Weights of a small mixture-of-experts language model, trained from scratch on English Wikipedia.
Size: 10 layers, width 256, vocabulary 27483, 120M parameters.
Experts: 96 squared ReLU neurons an expert, 6 picks a token, a sigmoid router, a shared expert of 192 neurons.
Training: a variant of Muon for the experts, 4802 steps.
Below are experts of layer 5 (counted from 0) of a mixture-of-experts language model. Rows are named router (the router's row for the expert), up (a neuron's input weights, with its number) and show model dimensions 128-255. Each number is 128 + 32 x the weight over its row's rms, rounded and kept within 0 to 255.
After each expert's rows: a language model's description of what the expert responds to. This comes from a sample of Wikipedia text that the model never trained on.

# expert 25
router [ 89 127 134 187 159 183  91 140  94 114 151 150 163 129 117  65 171 169 121 154 169 165 127 137 100 124 157  78 128 187 142 120 122  84 101 166 151 105  98 107 110  81 121 103 123 121 220 113  98 111 185 156 161 135 197 128 123 192 172 120  64 158  74  84 146 105 155  98 159  99 186 178 128 150  97 134 167 142 110 129 110  71  89 141 148 114 117  87  97  90 115 119  92 152 147 110  70 137 141  67 158  92 145 103  92 121  82 158 153 122  88 133 114 148 122 138 150  80 127 129 117 164  91 128 113 129 142 121]
up0 [ 91 104 130 169 171 142 133 121  63 168 129  84 141 165 106  48 118 110 136  97 108 130  75 173 124  71 148 121 172 114 122 138 197 154 111 145 129 159 133 157 132 168 138  91  81 197 234 120 151 173 129 134 155 111 118 160  90 114 162  82 137 168  89  52  99 148  52 196 130 118 138 181 101 143 107 109 150 135  75 136 147  79 123 114  91 113 177 150 130  99 159 112 174  96 125 127 159  83  78 166 162 149 173  90 143 124  89 110 143 138 156 152 110 125 175 124 100 147 217 175 105  76 103 108 159 142 138 123]
Description: Head nouns ending organization or place names, e.g. University, School, College, Center, Institute, County, Department.

# expert 7
router [104 110 135 159 158 113  76 125  50 148  82 169 161 132  96 130 113 136 181 172 213 173 118 120 126  94 122  92 150 176 155  66 125  61 154  95 136  86 142 112 105 167  76  63 128 172 186  99 137  70 155 146 158 145 147 151 107 100 136  81 137 174 119 130 141 108 153  68  86  98 133 158 185 170 202 137 151  91 129 173 111 107  82 166 139  80 152 127 105 119  89 175  67 128 154 126 139  85 129  55 192 114 138 130 106  89  93 131 169 115 133 149  90 135 149 168 124 114 120 132 152 137 114 134 147 138 142 117]
up0 [179 131 131 159 144 149 107 158  95  94  97 166 112 117 104 100 160 104 146  65  98 158 105  88 149 158 101 117 150 122  45 115 157  52 161  54 114 119 134 123 175 125 122 100 115 169  95 137 119  76 118 153 108 166 129 139 134 112 175 100 158 121  93  57  93 178 109  99 161 140 162 153 130 179 179 181 165 104 152 110 163 147 147 141 119 119 113 158 169  80 101 103  80  90 147 138 167 129 151 104 115 104 184 156  99  60 106 176  81 125 120 131 154 118  99 173 160 164 116 143 124 111 152 171 164 151 150 151]
Description: Words inside or right after == wiki section headings, such as Biography, Career, Reception, See also, Discography, Plot.

# expert 54
router [ 37 122 109 127 109 195 118 126  77 116 129 128 126 136  62  96 161 201 148 161 152 161  64 100  89 142 140 158 143 150 127 121 145 144  78 119 143  98  78 185  98  94  52  75 166 135 169 123 129 127 160 174 167 199 180 148 148 120 164 145 124 156  83  83 164  71 150  70 119 108 129 102 167 151 157 117 117 112  66 126  86  93  49  96 127 116 131 130 126 127 102 112  85 115 126 122 105  43 132 141 164 125 179 101 133 137 115 157 194 150 119 162  94 126 124 161 126 114 165 201 157 147  72 116 110 122 133 103]
up0 [136 213 149 164  89  86  97 125 136 166 174  95  83 148 124  67 158 158 157 182 169 105 126  89  91 136 184 162  65  90 122 144 144 188  53 130 161 126 123 147  87 169  73 149 125 147 132 128 127 112 140 123 104 166 122 108 213 177 113 126  72 153 113  86 130 112  93 140 158 128 162 153 124 135 132 112 120 172  87 122 131 125  97 151 128  86 123 179 158 133  55 136 124 132 128 129 148  96 150  94 136 101 159 136 163 160 170 127 142 147  84 106 130  73  75 112  92 186 111 153 126 189 165 156 138  63 122 113]
Description: Word-final plural endings split from a stem, such as -ers, -ations, -ants, -ies, especially in team names and tables, e.g. Leop-ards.

# expert 30
router [100 124 156 185 102 139 128  94  53 151 103 140 151 123 140  55  98 112 178 175 189 139  53 121 153 114 116  97 123 152 107 147 100  92 138 131 140  92  78 160 128 157  99 111 167 173 181  94 136  82 139 122 111 120 158 139  86 141 170 128 160 206 106 145 139 107 135 114  72 105 151 134 126 131  82 135 100 183 120 158 113  57 129 135 134 101  89 147 116 144 102 101 163 142 112 157  82 138 149  73 124  81 147 122 162 134 160 142 237 112 129 131 104  85 113 130 131 101 150 129 166 165  79 179 176 205 146 137]
up8 [142  94 124 145  80 176 122 112  72 117 184 168 144 180 156 160 119 127 107 163 135 153 120 117 152 122 143  89  80 138 133  70 140 162 173 123 136 108  89 111  99 158 143 177 147 134 124 177 161  91  75  77 141 130 168 219 132  84 201 121 120 145  95 130 162 153 136 106 101 143 132 164  96 150 176 124 123 146 148 141 132  85 194 202 143 142 148 167 175 157 120 108 149 119 114 162 129 140 114  96  90 112 152 152 172 156 107 101 141 136 177 198 163 113 147 156  86  99  99 154 132 147 149 110 179 154  73 144]
Description: Colons and labels in infobox-style key–value lines, such as Coordinates, Country, Location, Genre, Died, with coordinate symbols like °, ′.

# expert 23
router [121 106 117 140 109 171  94 128 120 117 160 146 110 113  90  86 178 143 139 161 148 109  67 135 127 142 148 119 157 150  99 128 121 109 126 138 183 129  93 140 106 108 135  56 176 134 184  87 169  83 125 176 181 174 171 144 141 137 157 117 172 146 140  98 136 121 155  42  78 126 134 115 150 225 128 129 129  89 103 164 118  91  91 114 127  91 109 106  98 128 109 119 134  99 114 101 108  67 118  88 169 111 162 110 132 146  88 134 153 156  69 166 105  78  91 131  93 132 154 171 183 177 107 129 143 132 137 113]
up0 [100 163 130  84 183 187 134 111 124 127 115  91 179  87 163 135 129 110 146 122  81 152  94  96  85 158 163 147 170 142 163 110 135 129 123 142 129 125 134 153 118 143 145 116 140 117 152 164 105 141 138  94 109 172 153 135 125 168  80 119 112 115 124 150 119  87 116 142 158 176 153 134 166  92  89 110 171 192 130 176 194 174 146 103 125 171 158  97 158 139 164 119  90 106 119  86 142 142 153 177 111 153  96  97 126  66  91 101 106 152  95  83 128  80 121  84 100 168  65 144 133 120 133  54 173 113 140 126]
Description: Word-ending pieces, mostly plural or inflectional suffixes before punctuation, such as es, ers, ings, ations, and whole plurals like years, services.

# expert 49
router [ 74 139 117 141 127 174  57 103 102 108 109  93 127 150  57 143 183 121 154 175 158 143 101 104 129 111 148 133 150 202 111  89 116  85 110 136 159 106  84 131 136 102 103  38 149 153 197  99 138 110 148 171 170 172 158 127 142 102 150 107 144 165 136  82 126  55 170  68 103  98 186 114 169 194 180 136 153 116  57 123 107 102  58  92 129 102 143 122 117 116  76  87 131 136 125  92 121  63 114 147 148  73 148 138 112 207 109 134 165 159 120 149 100 107 112 166  77 110 179 185 149 157 121 134 135 140 174 135]
up0 [101 219 158 150 137 143  88  87 118 173 133 182  96 151 103 144 181 157 106  96 130 162 133 163 180 123 164 135 149 149 146  71  93 146 185 110 199 145 172 103 101 178 110 155 210 124 103 188 118 126 138 148  80 162 183  87 139  69 123 118  71  77 122 113 101 158 121  99  96 133 152 125 123 112 137 151 112 155 115 112 139 136  94 181 180 134 183 135  78 100 112 155 138 173 116 192  95 146 137 123  89 100  97 173  91 170 119 167 158 139  94  73 131 134 140 155 144 131  98 155 138  89  71  95  78 118 153 106]
Description: Plural nouns or their final -s/-es/-ers pieces, often after "two", "several", "other", e.g. members, groups, children.

# expert 39
router [ 65 105 132 139 163 123  57 115  81 175  82 151 134 157 105  43 153 171 135 188 255 153 101  81  82 180 110 145 128 141 113 123 152 122 111 113 125 133  69  94  70 147 129  98 125  96 144 107 137 123  88 177 158 112 144 139 149 142 102 126 151 143 129  77 144 144 152 114 118 115  88 166 159 171 125 155 127 143 149 176  69  91  99 137 102  64  89  78  97 131 124 108 116 156 161  97 107  94 117  71 190 101 116 149 117 157 119 178 153 138 132 160 121 109 154 143 136 110 167 133 117 131  90 103 146 165 132 100]
up0 [ 48 133 133 144 172 122 143  96 190 176 156  92  84 150 113 122 124 141 145  65 128 149  98 177 173 160 128 150 106  90 204  72 132 118 103 102  93 163 154 171  51 131 123  71 103 154 115 143 144 105 140 130 141  98 150  77 134  92  79 134 128 122 123 103 103 135 237 109  99 121 192 156 159 136  83 146 132 130 147  67 102 143 114 158 155  60 149 157  71 142 155 124 119 156 145  86 163 105 104 136 154 173 144  33 108 126 108 169 126  74 117 102 115  83  97 173 106 100 194 144 143  83  90 112 114  98 122 151]
Description: Periods ending sentences before a line break, and dots inside decimals, coordinates, abbreviations and URLs, e.g. 61.99%, e.g., p.m.

# expert 0
router [ 84  85 124 130 105 158  98 129  59 155 122 145 119 117  81  96 203 151 151 189 166 143  83  84  90 150 139 141 131 166 148 119 138  86 142 138 147  62 174  97 125 126 151 121 150  93 185  82 147 100  93 128 125 124 177  92 162  93 130 125 130 182 141 108 152 151 123 118  83 110 153 100 154 131 143 112 128 142 158 122 126  85  80 154  99 119 129  89 112 156 105 118 131 139 169  95  79 129 164 141 147  82 161 145 145 185 177 147 236  77 131 100  48  74 134 122  97 127 148 196 179 186 113 152 131 122 135 114]
up0 [ 66  43 109 169 194 170 125 177 137 130 151 123 153  72 202  91 119 147 161 137 155 170  66 191 112 145 166  88  89 115 148 134 152  56  71 134 113 139 143  89 135 100  38  90  78 142 139 121 176 148 103 119 103 140 205 103 112 142 117  38 138 108 182 120 131 140 157 130 197 141 172 137 141 114 170 173 170 142 146 171 116 104  63 101 158 118 154 111 120 148 173 142 110 147 121  84  85 151 148 120 109 155  78 110 118 100 153 173 140 144 128 132 103 163 162 119 115  74 147 110 159  84  68 150 115  78  91 105]
Description: Line-initial list dashes and table pipes, plus heading equals signs and "of", "including" in family relations, e.g. "- Eagle Rock", "brother of".

# expert 29
router [122  76 128 170 122 138 103 122  38 126 140 177 158 175 123 156 161 134 148 158 194 197 116  64 114 128 118  50 142 147 165  94  93 107  99 127 168 144 118 126  22  95  73  77 145 172 136  58 137 158 121 138 119 148 134 105 138 137 171 131  91 131  98 113 140 112 153  97 108 120 167 181 117 148 114 140 124 138 131 179 104 118 128 112 141 114  88  98 174  74 127 110 112 134 141 153 110 101  95  81 116 121 139 148  73 111 151 154 237 147 109 100 106 129 142 153  94  76 162 153 165 150 100  91 133 192 155 131]
up3 [123  90 140 132  66 139  98 173 142 117 100 149 182 107 107 116 172 122 112 163 133 135 121 111 141  99 125 153 187 133 150  77  86 178 139 119 139 127  93  77 123 115  81  88 182  58 146  93 125 174 115 111 145 109 143 118 108 112 183 189 181 162 120 141 119 143 151 131 133 141 138 110 133 135 161  93  93 172 171 107 120 130 124 186 107 168 172  44 144 146 142 154 159 151 107 144 130  62  83 182 160 109 146 197  54 175 121 123  80 151 118 128 134 149 158 142 142 126 163 138  98 122 147 162  83 102 114 191]
Description: Opening parenthesis or bracket before a unit conversion, date range, note like pen. or loan, plus born, aged.

# expert 24
router [104 172 116 187 120 170  89  67  78 181  84 151 139 136 133  91 136 122 140 135 206 136  95 117 144 202 123  89 117 160  96 106 139  68 137 114 242 119 120 135  83  80  99  93 103 162 176  83 124 101 130 135 115 154 156 128 112 124 105  55 145 139  52 117 134 115 122 122 161 137 157 153 149 138 108 154 164 135 152 132 125 112  76 196 123 125  93 120 124  94  82 111 125 154 134 160 132  79 105  48 169 118 151 131  91 124 144  80 197 105 138 130  39 129 161 129  98 135 142 162 155 124  66  89 139 139 144  73]
up0 [132 126 127 154 157  87  88 128  66 171 120 115 152  92  82 118 195 146 162 145 201 139 134 113 112 138 101 135 155 162 153 111 122 101 169 132 189 106 125  95 151 128 137  98 117 122 133  74 117  93 137 160 118  53 138 140 153 123 130  76 149 116 145 173 136 171 184 180 134 152 142  99 145 104 112 138 206  90 123 172 132  95  48 157 152 114  64 208 143 161 104 166 172 160 144  86 157 129 140 136 132 110 149 143  92 129 106 130 125  90  91 129 126 151 144  86 153 129 112 112 125 117  81  90 183 105 148  72]
Description: Prepositions and words opening a time phrase before dates, months or periods, e.g. In, until, since, early, during, in May 2008.

# expert 34
router [ 61 137 180 181 119 136  96  95 113 129  91 153 129 141 111 134 179 193 118 177 187 129  51 135  93 133 174  62 149 110 102 140 150 134 167 129 146  90  87 165  77  79  70 124 145 169 163  83 155 113 165 118 150 170 147 162 106 163 168 129  90 166  71 120 102 116 154 148 104 105 127 116 150 228 108 123 148 125 103 120 123 103 118 185 136  88 140 125 112  77 116 100 104 127 136 127 135 108 107 104 176  59 199 128  81 118 115 102 215 113 105 158  90 135 104  96 125 100 141 143 123 150 140 108 142 224 110 142]
up0 [154 138 172 122 165 136 163  85 155 188 187 166 125 132 122  70 137 103 102 149 120  95 151  86 149 162  82 130 168 144 107 106 178 109 141 111 175 154  84 112 155 151 118 104 140 118 106 137  86 131  98 135  99 147 156 102 142 181 127 150 141 161  79 134 176  99 174 149 127 149  74 145 105  71 146 126 177 131  91  81 167 117  88 140 127 109 177 135 160 116 198 157 146 114 168  71 110 145 148 128 149 104 110  69 121 169 111 125 121 188 128 197 169 172 114 181 117 117 125 174 171 154 110  92  92 169 151  83]
Description: Column headings and field labels in tables and infoboxes, such as Site, Result, Player, Candidate, ±%, sq, NRHP, JPL.